config = dict(
    n_experts=96,
    experts_per_token=4,
    d_shared_expert=64,
    router_score='sigmoid',
    init_std_router=0.00685,
    lr_router=0.00094,
    tie_embeddings=False,
    beta1=0.9,
    batch_tokens=[65536, 131072, 262144],
    steps=4507,
)
Below are experts of layer 5 (counted from 0) of a mixture-of-experts language model. Rows are named down (a neuron's output weights, with its number) and show model dimensions 0-191. Each number is 128 + 32 x the weight over its row's rms, rounded and kept within 0 to 255. Numbers have three digits each.
Before each expert's rows: "comes before" lists some tokens at least twice as common just after its tokens as in all text. This comes from a sample of Wikipedia text that the model never trained on. Tokens count by the router's weight.

# expert 17
comes before: "\n", "\n\n", " by", " by the", " the", " in "
down0:172073108119109105131093149141110098143106147117183120154144115090082076105080158165108164095139127139082138135207134109138112161090133089145129070148137112116041127144148076125129131194122103102088157019149076167171108037151117116119095139133093092123103131143090130164153141150147142121093140137155044132125130099151139075098105102143181128155184093190155153115129107147104140147115102113125100172154107123123148125105103161125073106125126087155086184118130106156061178174133172081110096132116111117121131112092102191111188124159129053119148116127077153124176189129109133113
down1:147176186164138121116151122150189110099099138133169106139111160177155078169103058175088113149142129130125073133095167124138098150113143106140120145120164157125114151178105108121092145125112130134136097000133177155080157141161113138129117103085096146128110075146127172154108079184146159097121120046098085135120139143094139172134143136144143106138110082114097083193094121211129097089136081088197114117074142130161151136107099133123174171093068177129154130160161096144114094144066087153140074177094091127114109146060124164131132113102116078114145152127164099134100087105111135113
down2:152106102161137163133110090110150130159100130125112151145132119117132223160117150172125184123129090132170138149130146109140084093136082128149147149101100143153154069089103137157156124134134144087112147088154173094101179026108125102145103129169145117167139175183072110183099096114123113139134124131159079137132126167091099145131112115140163141115145161077186170106176076133174181188083158058092198143105088075102116140108169141168141113161081110114179102125113140155160160106160074118112134123081123079142100137086139188099109151094143059161085208139087088089092122134144115116
down3:085129145137118117121120112148204142128104108128124172166183132073096134088176072116201068140124160136131168132162089138107163142167171148164085100115115153131182105102124125114146148142096104129153139160117142077146136121122110119149137162131081080091179127110111135157121118122160126160141094102164102165129093066093110129113121139180117097144144085141136114085160148102080160139104098116147150171181126040032148084133139163128142108111108126066143154161131131110134073111254112124139168111148118098064112131093096107098087160108115076196211144135120132129104167128113069157
down4:151181195135169097131114132097110124151117181092089170128099119123133109109123145121076151139110133101092148128213110092130124069133125198144092122079112150136157129081122070094159180109100164134161095176134089110130143122113201180127158110144100099141124118090099132128140071163091170093108118136126103179120134099132132144081155126146103151126123119188097116095083125090061115129064136131125166143086154100151136132104131158116120135155134085128076119095211152123120110209198132121160104072132074124079103129186116117141147121138127128068095127152104134055128115151077052210
down5:104169179181092149130097153079193133110194071123090145133157144118148174144165173126188123119140068198149067148107132093120094151140178128131117129087150140187099141152141130137083149067158107128115083140065107107154150199199125114112138114105157111129181112123148107148131093105149155134123123166138127150157110087127126171140131187175165149089160128134135081138153149195085138122145102133109140161120047190182124127083100145080111162123027060122126132166155133126159182147122096147135125134075153146077157123091175108102105158150096120150140132129087092129182144102151133128
down6:155146141109099100059166115134092106169154155134112109157084087076142163134134104126143104110122162087170115166133077120112085101126173127137160123112160139100102143141147122154125116122137059144172157051121103132176118148126096087102057117131142096119098114216135146124151103096167159144148102096169145161201097153117137127146084130186097137164136131057119092051161115148110138132086075167151102101133131181107167098085121106132163112099145107163118160160130157207144145099131133073138162097169056143094122188123097114137079114172200129087166117080105133156097154107092172063
down7:121201103136137079118139116087090136137116145126134118135132145140121129149175194117169136149138120066109144159092123080127085159113099144138121154168139100123117109121097127148179123175118146143089134209162080107137094000112084153139179141119176135102141161181112185127137080154143173136203132124142094150122139106119129185121135098108126143111126122150114112152150121144166105100165070132133144108130131128127073117107102153129068126160129078161208100128064155149103050177127072159103143122177153071180178088156128102132108164104079093176173150144098091082161098145134124116
down8:130135148146137081103059117109140049122094094103050154160082131128179136159160151097205086155120111131111142157166149178119098135116106092112164077106146118157148118110118153120112114219153090188143108150088112183069173041121120116093159110172123128163108171104128095149122116063172167146118149183138119098089114134111168133174143146158140204179162120067108113175121088152156103153126136131153133134151135141058056088154140096145140132114100147158136147119124115160126131149098094119148135148122090127197092106170131135044135135065080117132159165147129135111104118125093170146
down9:120082119132125176145117138104121166134145110096137125101228171165120060128133114155143139159133162148134156138156141138160095116123132152086158141069150084118177140110126082112133165098134180130108091252108122082102122140100194091111075109146192149141134090120133121093071114113139157103167173071176081104138096117169132178085108121165156130077110087140105142152166108137172069144078159150057150141114092130109136151135191121143156107148140104147118110130116098120161103089154106178113116111123111134181123154128118110168074039142115202131124116172134087173142125142159194122
down10:125116122085131092109099104102120075084099116140108136168105100139172106149125110159102204107107158126126075123112160134129161160121139108173133159142103138160173123113152104103094124162129009086099163098117148181148095122173117079153163177106082121136115159108109205198160091160130162141111098061121074100098143137134102171157104082103159125090113094125098087112099148167058123131134101164207162093136128169110103144128017169111084129119130170150109118107166130125124107124159125131142133146056168154124146108109144123090122087125147128099084076114129215123126116155126105074

# expert 75
comes before: ".", " | ", "–", ":", "th", " |"
down3:133141198163132100082130119195201142134129097206097102149118130114099114084096079154180108127116179116146143179111114129139177164164087166152139089109139146154107192055124120106128114162095130124123139080119182118096175118171094108163170108097170079155105155110115122199098102157178134190160102120110108126142123097146100183123127095105095107108124119117145107115163111103087148125122103174103179159129114083054086073137134189116156099095124086168062088152137151089167099145198143127107143148113137101117094123120135120096150153099162038151118133140184137096076158100107108107
down4:107200147120090086140059181164120078098126148113099157114123126155108122114179067127109116149173131133122155165129094114127143139127140187171126110113117140099109185127085090119125162188116110119102138156085068088167132093128157175133132150129075137152174136089144135123118118101138132140123088114116192131129105136104085126067158118149119177143119117176114095113164148137119101119063165124081126133195130044135114210139119126138123114100106135126135153103141106089179079161104149090178123098115108163145083074119127108099147130057078190101108143122052136059053068138093097189
down5:133157226142107169113086157108196171087217104082077089146123138144150168110157145114174112130110068208151116121081152126148089133118097120113094082129145127136099162144147135127088169130138130148102115159105107092143122204169113130152134103105167123050189119132088099172101090048162126155097156158114123109146085109159104151119144141152162164091142121117139144153151157150074099188138132113143134099123138211152100127122085101110107103121034124173140134099103161129139113159107114131127137107091178145106158096091147090088118137139127121203181150064127085162159162151154129139
down6:131116086154109117129109128062075096135143195130142120136063185158118158143189119160126166101127117157127108173113121138151129092090111168214129170150127037127098158080148117117082094113101089171145104093126090177157157140124146099109179112119086114163177107134133156179127113115143101112085131144205145160123116121136162120181069160118110153123114170158146132099117136169154114077152114142150038046104174166149157136093142095150221129156119079141143119093084125171108123090082162131149177136106099109096152156125104138101095080143132084128115111053127145136094117107088160128
down7:118166166108100120062141081087123137092067130087140086087105176120115088109098182078131156175122111132114195092093149125130117164112081130123060122108149102097090123163110135109107171141064101155091117224173115056167088000098087092121115145164127107133151170087123124140103110128137122121131081149138084120117112071126122104116142072097068143161125128143128161148102115088150105086069087112117186117140150146148095119130127105177081111118119111129143113121128143113113125121091129125127204094150160128152139091157131145141051169159077092141149125135150152127142142103085100134
down8:101105112130214194122090084160064133098137131099133145155125117086116094160156182088116171086122085104161127144137194091136121123155103080146136075120165138203169116153098131106111083163180087187124086091134106120151135155137147150143103053132136127100127132150120093132125135123117156128107113215177098113102136121052103131153151142127065164164162076118136133110131138102135109138149133102147171133137099141029107127115110161201156156093109127114124059117133137166149151123141105103130077121103086182186141112152127072099161131078091109191147202141160099111157121145119160163
down9:111083108132184159138096131119182146070143135105177139143213166149123080162149126148155190154122163106172127165124150070189152118167143161127144143127133122159176079139179091105155193176090149097164128245098097147137115147113166102115058149108128139119172075121093148108068139097148161125167116098169121110156149134121110141097158136150121097116061127088127088096104130151123104170075120141077092149123105126115117141109116114193150091153129105119078162149110075149150137116102120106124125064099143120150092128163125050130115117126161211141080140168086117162169174127160118144
down10:120124103112133064144141101106147029069175124133111056120107109120167066119122143169073118127091171122145153157151156138155148166165144119113159142176171102130160136166155148134108113099171131144156112131116123139086086166153164096136164166098088149066115109102072189152173082072142145157114065126152101148062093113113126137179135117140181131109121101151085108112091138153136115137138077116163183104139099183151130127143113071088125147137191109136156107154178115103071080119108160180115111146067107156080179102068136171146138084129108157104080089073157155132144144152146123062
down11:124165188098122178100090089091132127137038117166056122102184150201132111123098113099163138123124143149126096115180135171098103146094093114089116109169157137114157133122199150131146127133095143115128079097155091161206132166137135170119083156134126179154168136090124103072134136150116077140144176152144112092087176207105113129115131118174100114147150151156134175133108120198082166158156187100164145137116152146190112055117132143094143106129100122108124155205098138108100142113107137095121093069156115125163135126160125143034125098081149111126062143088144147146121150093127071112
down12:120210122116105109116131177166123131129124095136152116170132187159141151102089129071096125169104151041166060076115096083145109079153102178093117138154125108076152117114108158094137136147161154152123137039175153112176142145146132160093142115113163076163122108134125151075137218132150104145155146143152152097119160089132103101132171156065121098118181111116115137148094170142117127240155122111129123101151104125082084179139127137150124127151133112118090076068106091127169145097143139061164140134132168172081086173153149138139135085090092130106177149156106105133159056119148155112
down13:150142124127126097109124167092179145169144094131125102124117140111150148131039104173121095100088110128163111122098175054093099162121185036108085126146164148152110153149160111134138138175081070152104126081102142090189157128151119157129106112111126132151081130151105133167152078103120156148151161125118141102131146174071090122166170101122106161176079161067161104102091109140074130111090123118132137093148101116093118125122041146140102154143132140128165195177149077094082104093148123172100058129127127103196122172121057087076114185122168102162128066168111165101113108119093139139

# expert 4
comes before: "–", ".", ",", "2", "1", "021"
down0:162145121083105130120122158131130120149081148104147095097095113146107131130084136199129136106165135072131145138148137087157135156091113133077104157184120083161145094151141094101120069193108134136102108000149115137164128000108120093165121136107135094124130152112072108070103118136163182184089174106142089123132115149131117116134103117137182157101152120126166123146105078152070114128138119100117107159153101104120154130162151110154115133191109135156125189121173126094143099162180160117165117147120141165141142124090119126125142130148128116041121119108124115174130117159145106102
down1:101155124109145088144155091175141163148183087112150109082137175132140140124139139098148174171091098123169101134109105116127160107195175116120155120096143141090142143164133156148052139140145159095123154079150171100103151134136119126121141128118142125101120130174148157247155142137139097129068143099111210171115112125154189158114167155132192084072148097098156094148118082155148141116140155140095160107112124088173080092192120209079193138126119221163136120163133043169123128108156142123143138147079149126119130164073166186162132122124105107166084116132141118113090113088155138110
down2:160110112145166151095164074200140100090137143126116162099147156103149127112143162132165134119144148139109166113110156082120094042147078089187117101139126103123157103083101136144135143137164175104135092088117121169116150003146113150122131171143113133133145111121107222119091127077111188148140115149133106204140114145088087144087090142099148118091153173081098133121165108204160124156094142117125119196121169056150101140136116149188132108174105140112193110140085099116138130152134092157155133107088116092115101080080128160097150178085114041134117169084093128135116121136166114129
down3:155113196174178106043139168205200113154093087165128136134126155108120132147083078125154074128154186158096153152126134125167132167161087161195120131126149112162132129090096131101138147096169178127114119135140150143101183132148126092122161122168132076139149076132136147109102124150149113163138096134141160146067111143084105235153193113118134085133118127130177143120151139127064118137167096102118152195121108104068153074100165173176173101133120102156153136130168115083109096121204117137093111168155122095126115185125125135096137161089135099145180165132156168062114142093099120104
down4:141175185156142073088114172144105088194098176107118131124102051104133124126146080127085162116074102152108126135191149105107113095102144184134111077098114144099151153080071104147126137093097143152112085203117149081109122149126137202064172143123107117128148095122150103195162135133091077109156129137101153148154124134106151131111164109142102152154117107183112099100120165105079132131094109088142094157092066062088105151173091172074091112126099106143081164041175150116127161186160095137188065108141073147132105114156150109119080151135097171098112141125096142124130126120115095152
down5:115151207122132161138085204091165167125169110100090148155150177074154181148144173119172123139137104148138131146147118119111108139072096132157081141124172164127109096105124132125094158058128111125109131147086126121129149154158113155117130139122120139077162103158131085133137093028157133123127118151133115192121088088147136179144158145152179210092133156113137102187153114121099105131153118092123109154092054183176150134141107132160174117134062136161145117124124139131161142129094083157100153129061145150074187125121166115073118091133102043201162147075162145156205125145112115167
down6:137167120183129134064122105054061118169096173141194108148083182094148161120125138113114143082103121100201101148125097112119178165144113154177110157092122126105077163102152153114126099144150071172111144071091105141115129152115103097140085141097094106148181102192107144185136092072171148126156132140131197128120126147120126161177076136196147161111112172100163105085115122178079111105136096138161059156143133152134158150132100132144220109116164128088119135097119117207139140114128154115138122126148133134146193158141108095133195079106094159149147115059142117123089099152106161093
down7:051109151150086118114144122099064126120116163171059078159126152075147104111157148100183124161134138130102059133122111125138103132172092163129133123148136090069146122093110188132113128133109142169107112254110137087113085000107112150171162142177095145105113155137134179142114113137113153121134155122151111190139115085141091167130143126110111152117114099157131108164145092152149098134114065119104174151118102140146098153121115131132123102127150113140150166139095141139082123114094137103133133132128104110172155088204101139126084161101037052132109107121119110137151145091119118136
down8:160082140176111141059073089136067113133097111130107162157119112090164086144150173127182099142105104125144119205125176129141064099160096082168141085116137116155187119153147149111174158175182088194072072072128115148121102141131128130139155119119090130154140119100118103168157138083173158089133135177185115122136131100098130129156089124143091149114132098070156175111105126090184126179146124170167129132137097133034113125131110161161160088102120176099098136130139132155137125155188128113096121080112157110128126081149078130042112122092123041147129191085121155118156095091132158141
down9:146140105147089138122133099123133148092133147095181159108126145171110066151135113114136173122148157068123151150162139109157115107178151123081066146109096113145169122125102188066168114126106126118122024255107096135130126114109190113149094144100151109135132111094137133093094172071154095113161144079145156130151149134098063172099121083124125144121093101138192113100155091149093089137058159129074111109154112097109182121096095113184146090127124136144033128099169061135138159113128131117153150079123136168131145118085111103091152090129101184095142131130096131148126152112133168113
down10:124101132130116143137105098089145116126144120130104170183147133155192052134116102178047210139094156149118131132159179111158159164120188110138171119153128096182143121108163094190148102127194117075185105086109123123114121119135174131164113207096134135071128140123078132124192121104120146147122097140161087145095129097099161157160102109142096133146098101141098120082111135144128145159115123146144131139099141226129124153147098119169109157100166148115150034138129123134147095185097126184114116100054142104126168197108163144187073085089127119067090097154122149135126074124130123083

# expert 16
comes before: "0", "1", "2", "3", "4", "5"
down0:146133074105150125089069096117131156169122147115108102104171148140114063111114169191124166130125142174063152120158116116163141160124134062095064099174146162153172154109116114111102107175097136111098128000147109096149119022161092075101105060129159086124147121153118165180151097103120118140101162111120139095160092103129134098163121132121157146147155092109155097159113096113102115146132141146103112197090086119167107122126144120144107129132141138133122135123189133161119150130055168101149097118086118133114164111080157110157130161149144121074209122130111130115116139137158098164
down1:169212151136111128130125129108165104158177106117088085088119174112162124127119053147135154135101079150138051127132108112158128130151101118159115180109180182175166126092093104156075135120094145092131092020176147167131179052141134118169167112146107086141104148158112125196111075197129140118121134134108140128159144149153161169145176160116089111115103139071143069161105136156099131155120108111106163113062164102111081124152161125097194152118090153146139132158136086083126161086110106106170154197106116120081104198122115129130137080144136109166127135145158149134152061145127112092
down2:172125107145108145076166129141106091158099162142123143081197140112122170110088134117152171107150105154131114122149137121085089115169124135100157138159080118166195115133112136148151168100172158100153103094057130139089171042152151146119142119162103126108093102154116135155118156072122133117162140125140115151150121127128158160177116159083148118133150185138161137093168123208159112148105172124099136178123095094129094152187147138104113139166169176104219126120073146153104101078142183105180126136073146106138081137165130161149134177148111048143110158148046165103171159104203059103
down3:068080157184127108056100110190148137145072135127052090119147146085113096130182058124175119138139103129127188148155185128133190155146116139179120116146086155148119119042125119105144129085176178089130111127092133089148112150143107082105161111151109088141142119100121136195118089165146149140178133107105095119144104134132121118189102157155115116190130135118142122133154115086101139123146037117134087199127111064088135087131100165147118096137120102117150123133117162060156087123178118140102130081141144096039133130162117087086113115147100098154165151134140102078123151150077061131
down4:132140126165165075106088193148108107182093128065103116162142090109116074147134105132086141137136108097092183087157104113091114083139127187140157091066136165069115149168156101121105075089112125134102115230141144084146134153174121106103127175151108068166152143120137128158182079108123099088119127146134083114150102143159081206097151124149103130131121123164113107135141113083137043133130172124152149125100150055112158184140115171090085091154104109144160056125175141082172099150151103141152100096150101085114056147161116077113133093102116187101118132133148145129159127093083131158
down5:126138151160137146128053154087150170074188118123030132128140157129178165134140147143125142173137068136177107105095127124140086190085130138085108113096130155124101165105140143146044148132117126157131160161099135138134172201184106164114150102095110118116166139136161090149128081092111125119135098122114101111112129060106107128127121168135179112111113136044126107144122136119071164151167093155120081105118061197127118131127120130136150125200090113125113101098166193109163066128119099124108165090066153145135158128092141097103097107080143057172177149113143081159192161143117168171
down6:138133113144126113133125088146057108130150159122135128206125152076204192156125116117143141069169136085217119133101138159136131157105107134115111135149138078105114148076192155177104113103074051167147135051162069123119107190148098084164099090117131131125165121160137118149132069094156112154143138136114134141134086106114107116138061110200122176158108128069156126105122147099112149107142094081131054104158162174158165120107077116105178080067185098153139137121168113168131131085108151121126106138108128115122143166126113114111075068131106109080135143085161147125116189121077164124
down7:123149096111140102066137155098078109162107143107137074132135115087136128185145158124175111136124102111158194149096121144133111102141077155120098086135115118074150111161105098107141146142148109151040088183142090078096114000119109118130146136178121147097098140126130116085141119125179150136188145097170076137083089083120142120149132063113129117154090143117126134151109119144138112113130073085081171127149087116177082122105142176108159155152158109146154071145114179155105083111148093111134137129122142110113141148247133125109128158126109044131103106073150145150128109115161100127
down8:156108158144174151127119092121058123120144143094159179085175121142148158103127169119179134084111139176100110126143158129147120140183100120167136100124113116130147097173130146114094174173185139126140079054129130147117071106173161152105116110136108133103127056156146109164101074046130191138113093086176160154125122129101202087151117110143071151114126148105106161168083089132070037175145088164156147132181113086078127088137159087156163172096110181092139155165132115159114139191129122161163108105121126184147076097115167146100136131111098061105084138115090130124136113104116152183
down9:098086127119117110126119115124175143077143178109100110125168099152119042150170140190099090113139136127174126158109149109133171158148134115114144177090141091129121146132132110143144139138102100160117095255096098114163116126114175055105076139113137142073096064126132156102083066090110132132164143145137106130161147112090080152098137103158161093154084109128142170101109152182089063127112144128057135179107114151143123144143103093150107149153147136144085155096089102106143128103077058130140111120159101132101135120145143087065139054156118167089074118076107070132144145134095161164
down10:104156201133113079064097073111104089136130136151115138108120113136128065121137184138049135154110111163105186195123176135125145149133142116172180155107107169177133133150179140141151121159089118117137085048078127117141131101139173085119125161147095111099104203097155115173171083169090099174103146139127157135121106153070102183109112113165121133102133105146129105159106086144129113110099102113169136115116145208191129117077129126154091117124141160109155085148127166178105116132079155088118107153016151109141119113126149146153132078165109146136119152133188187162125095150083067099

# expert 79
comes before: " | ", " |", ",", "0", ".", " "
down0:200091113089100147137117139158119122102105156116118113155110059144128084090143155186160127107107202119115160111182120121106184083144101084137118082139127139147102159171137111119114124188131085106092164013128120124172106012138090149092136101142138135152136167166078176089133130125101074131072141132145114139127097104149155103127129121156162128145151104144145172166113065116090154119166107119147108190133120172105135150162068135081124061134089118186115112143167116123084111149136162083158103112124126078169053134087103128175127143120195116079143097174109135140151109143165105132
down1:145215111127152152104198111145072115092099056135117134136134110173122136169076119152116166110080090165159091172138111118130080117159183077164152125108129139115105150129069079137093181190133167093117074027134182176106134118129129115129144093113137158104130130110143138181087070117037109100115125141134154163135124135113169111129107137122117084113074112100145123167111147205117149129118106107165132129116103154118117108110140114135162181164094168164131100127057086111119068133159130119129105113152071135129131120155191215120131092194082098130162149158101135147090112124129148083
down2:166101085154124124121119130116134118214097133124158112159165141131197144122124199094123122086122096154109141103127149089083105146160138078177150149146118135135134082132126151144133161168106165086110114093140089124109141082173145089154138106143116111086109130158093161193094158088095131116124126115102075119220146103115142129080152133167140117113150181188159184116184119173161105186112136166114141156104117124118102113132131166172145114149134120110140089126093112184123134173164087200138032144073129114161084072089129175054128165085156064127095165118124181109145139153129084196
down3:140106184107139155110099090124198140126091123175098088147102167097123127073148065085122092099114110112084159115136106143160161142165120133113106101185140078110150160070107185069130205125107154117137149093127160084142176095166109137153094143168134111150155144123133141147097052113184129141103093130159139104146135116119066154125107150128126100115182125174122095094175109135113108152133124110140155167167158119052113053136111136169114143120109139084161149167093148101117081172171105131095069143137139108087109153159085086056094134168134071119198173176128158076064134143088075134
down4:155177147159173048158144136170104111162138172091127169107092089129165095145103121140108124117112108145120143134136103135143152115146140184161130110139115126142157085117098070104144130114063127168148067197122140085134141165125183188114112150124080096111162111111116145184102125107094144114100154156076123193172051101083110143077116123182089141153109107123120120134111187065104090110102158134076157136148139087095131121120112137129076097127110173150071132064149118144171107120175048153108104106146128083157082158172130055100163105139136195140150157086072151090093059135097117129
down5:100123154142135158163107208117207145138192109120097090158154135100147230135148169106172101174119093142114118128115138154165107180152129112143129131120191156133116142152132161116133143111126160133096105135086115099149135152181114106130133158129120087072151138144156101113149105022120134115063162110152102149147142094134120132173155128196184157098139149057126130185105132169085158136168123122155108138135088189121095159085070126141114145110086091133108130112115137148167100120115148113102121104051162122082149151079200095085104126115133099189128141080121114172185131153112080213
down6:123155160202125156081103120096079139165098162144142128151147145142171126182121093084179161103143139155150086128107114130083134093153120141137114168122102086137106137114166145097083073096114100092133156030147109128126151226156079158109142113132080114135180161212125132122129141062148165180094133107123153121142129158087155076174102144113141124156097137066152134081130135134134192081175111147170112138131146152145183179103125130166143066175150143110149096149081101198153100110093086064117121125115093127137148183139055107107083113103095088127166082090141162097121121154135129134
down7:106162114098072134126140175139115121153112190169153102104112143083132088135152140150139152126155134143118161140082099098113147126127123127154177114162105093024120125137066131132074141174093127134109103210101120058131155010081166104167125145133143124110143118150145132157145109153116105101100167076145141096160094101115121154129135128120090140142156132168150158141128125130150099119129088105132126098160060137213058135086115139163145112086119064120210165153115139120124161159128136115097114103141055127134189098214126185082091143122056070136123099104131158172126111112152129117
down8:144104127189173136116095128143039107045105216132137149130105077125124139121190187133202118152118110100129124105161126104150090118124096125093145098147172103166174097149103203129126081186139174133149118142147039180110167147089132126160106067110187160104087119150149080116130085110149186128108143147119196117170142101119131083125167089065096159162172122103122129126095142186140129106140148098119125123119113171116080147115107143144145096129101131147121124145103051170178166137168126084074123105156125108135119129092152122084132120116067149179180145111105133140164108144162169141
down9:128137149082146135150122132119120168126146099123123126157159119145150018149132150177104114080130113076171119177129149117161143076187170129126141163187114167183186156122105114135129109118103173125135088243095106105108138090112133117128067131120146094110118069117088114101118102126119121129135147139179079123112138055120144132083114150148111180102149120135142131103168120179068082077123133136101112067105115121148151159149120145150137096106100089147121115098133085155139160079124045206123098122108169120135144125102205076131129042123118201133075143100129110143180149131121112072
down10:085094146126142054092118136100174146169139135092132121149115102144089105143161100175055119116104150103144129142100157136184114190124072129134163134132163140082164158136152113137138117150212105082158167078124110065142076161210133132136139185091104122093142152129155148178171079127122120140110137102152109156112113127109114143171131069170132181117122147089143153112112140117157054145146131117126142132154150220127161141114053151143124099120140167102101033137159113119117122124134124173103118130047159134148135135144117161151044079156121103099098176110090179169092119087165149080

# expert 35
comes before: ", ", "–", ".", ") | ", "th", "%"
down0:186082117101150101120064164160133118130105138140086118133134124110055119132132185162119163095145129084091095182146117139140104169114138092138128126138126128127169170131127092127070155183060137128140110029118135124195059000121139104101118079139159075113178151152083103135111165149138151124072125173121145080135134081172106109120120140115135079111137123096153091121129122112099109112040145111112080173142147158157105120146108124083106106100158134162143138059161174151125120141097129082153131129091117117142150106099160106162132170146155050049150102123125107131118124133136130077
down1:079132099128129058060170158172122094133173042156136087176070120178172128191108083140127091126079119174141124079101139117151148134176151124071126175110128155114086111147093101136073126148089122075126093052127182136105100098154085098118144120144117102102159122142140100165068147138113092141119156114077135140136134112158094099135143100120136141063209056131149125106119105129135091127145135138106113153078098179153160099155100114123161163172098218086167131168150110129089118067107144126188102154154141097135097175119152164094107091128155112143083133153196114124142162154136127120
down2:138086083089148157142146103153116084157158129074169168107131152081155163135154113152111112119169115096163128132082207160138120102197111117113135146158130083117143110081153096151132172159133121131144168080111092139196176099173103149144126122115111101133172108128141122158129116094128188125129078167186064099144128104104097173155098152139142151121167224093121183081111181155169127056090144096092132180093106074100141148091149136128099116179121127106174089119176107168172105142140148068151066125089109144117166128074157080125124161157144109199159151127149103105142131117185117071
down3:172152169165156126108158120157132094144129127146107153159124139074111146123151073116113122119128186152053167182195185112168200120142156150171176084157156156110091094106102126067173127108096119134125150141125115103102189101148101130088145130201115108146084146121174162186071132116110106108132130162111166146140163122154082152132158116135142141169144124116117064087121083057049136102133067124114145110202092117059139107132154146188145119109106094175173145135169183069111081138141110166103114165132117108135156121177135128134152161130145143091125141182184156093108166098104076141
down4:137158172137110067134130133120148089134130141068124137110135073129118093102092109123142086138095071115087140149173156087130142152156144196145130114118093107072163148083108084086189102095088147154161122211141127052140158127119163152139146152138078114157133101108127128129153097123146100171131135106134156131193105154133181155047134073142096126156083060148087161129109103130071090115112112159124189125161101036084106200128106158104072107126099110086144157102160088120119152123180095136165071114160104094144084158166177119120129106107114178132130090129069172092149117138139114183
down5:105126154099141172137061169117175147090172115072099118116157131118156207120134141095161091166116117169153152135079137158117111141112111139139076077137138142137095145148137096140100047117120129116111146113089179135118173144163131148131149120134145104070181131133151111153162069035193094113081126170130140133061093110122120152075089070166154120133150139097140111150125102142099111152149127142177161173108065200164123138081091045118131101102097099140143180110135115137169171111074127132148135127136150152091153099157193120067086131131132124142225127127189152166136122137104148174
down6:119166118090114171113097150109058113186123133125164117140121191090153152191124144080142169102108150119188138160154179136095161113080151149144083177124152095119081113171125121089119138118161041148133120082118121096137172202081081140115113133118133080121168139164136180163156094137119133169136124114155156132168140127138147112165080096207075139144091105142112150103099115157101109066117136060121070114137100161183144127129167129119181117158098124111137107113149131175131151109107190043190188160107094118129103172166097127110140112075147111104131130072127082057108130146090152099
down7:128094150128119133165093163053148093093105197135117098101130170118172096091154105101158107115186111102136140147120120140158145119132071157104139114164169087099122098184115130147095217151109117137122136206132133094165108000123098134101158123127098172092171117089123118181133112170158107158159104122137070141093118110137073123127110073140081148137119128110183167125127106130087129117112099116052194135134141175154119102147078145154139131127137135100164146128139112134149124165136126118125093112123108119136168067159100088133113141103068043130136121086156114155147081154137124167
down8:126106169096131141158084096126145158138141131152079149152116125093171088150201214159152163101104118162099120103085168129134122086076087085131147103118099114185118093127122181126178089143114111206170105083143148152087056107088143084102119098133102143078110107104121062101128130080157122178103107192179112073122108111081150142134189091109093183144154153084127156139117128138122064143160137140184139133105083125075113130154160132113186181137103163172110119120167112088155185154157122132093112111064161123165167100122094092099105145157111071164168119153126157158147106104171117153
down9:113042161106131147118155133131166158092110192128130122082204126161122098155105133169114173101138125126156125137131099119126111119148154152069126098086095098170166125184147118143119133141092095171161069255157112124139099134140156129116075142134162164115124139115135129041127104094099128098138172112162076151159126095206129202107113129134106141117104101139167133115160120194093122192138147128116153147131148119134149098126121115168106132117140094127140126112116067164138133145139122152077096062112123152153096093172152116147143116136124238138118110151120135093147144109152123086
down10:121105177153145181170125123104216115141164122167152139148149134180184155123129113163042131157108187104144091148103190115169099153145092146156179086141096121156150166140128150121093136150158173101130102077124145115094125094165118103160115165112107172111098149074078117163184088151127147123079066168106150071175140146127115137133165136160140171151074150110120155105101117192107086118112126107110179118125099193144125110126093132133102100120150126070103078141140134086127143086108126106145063054096184166180172127113141130147105127091098083096092109099112225115132072153140137116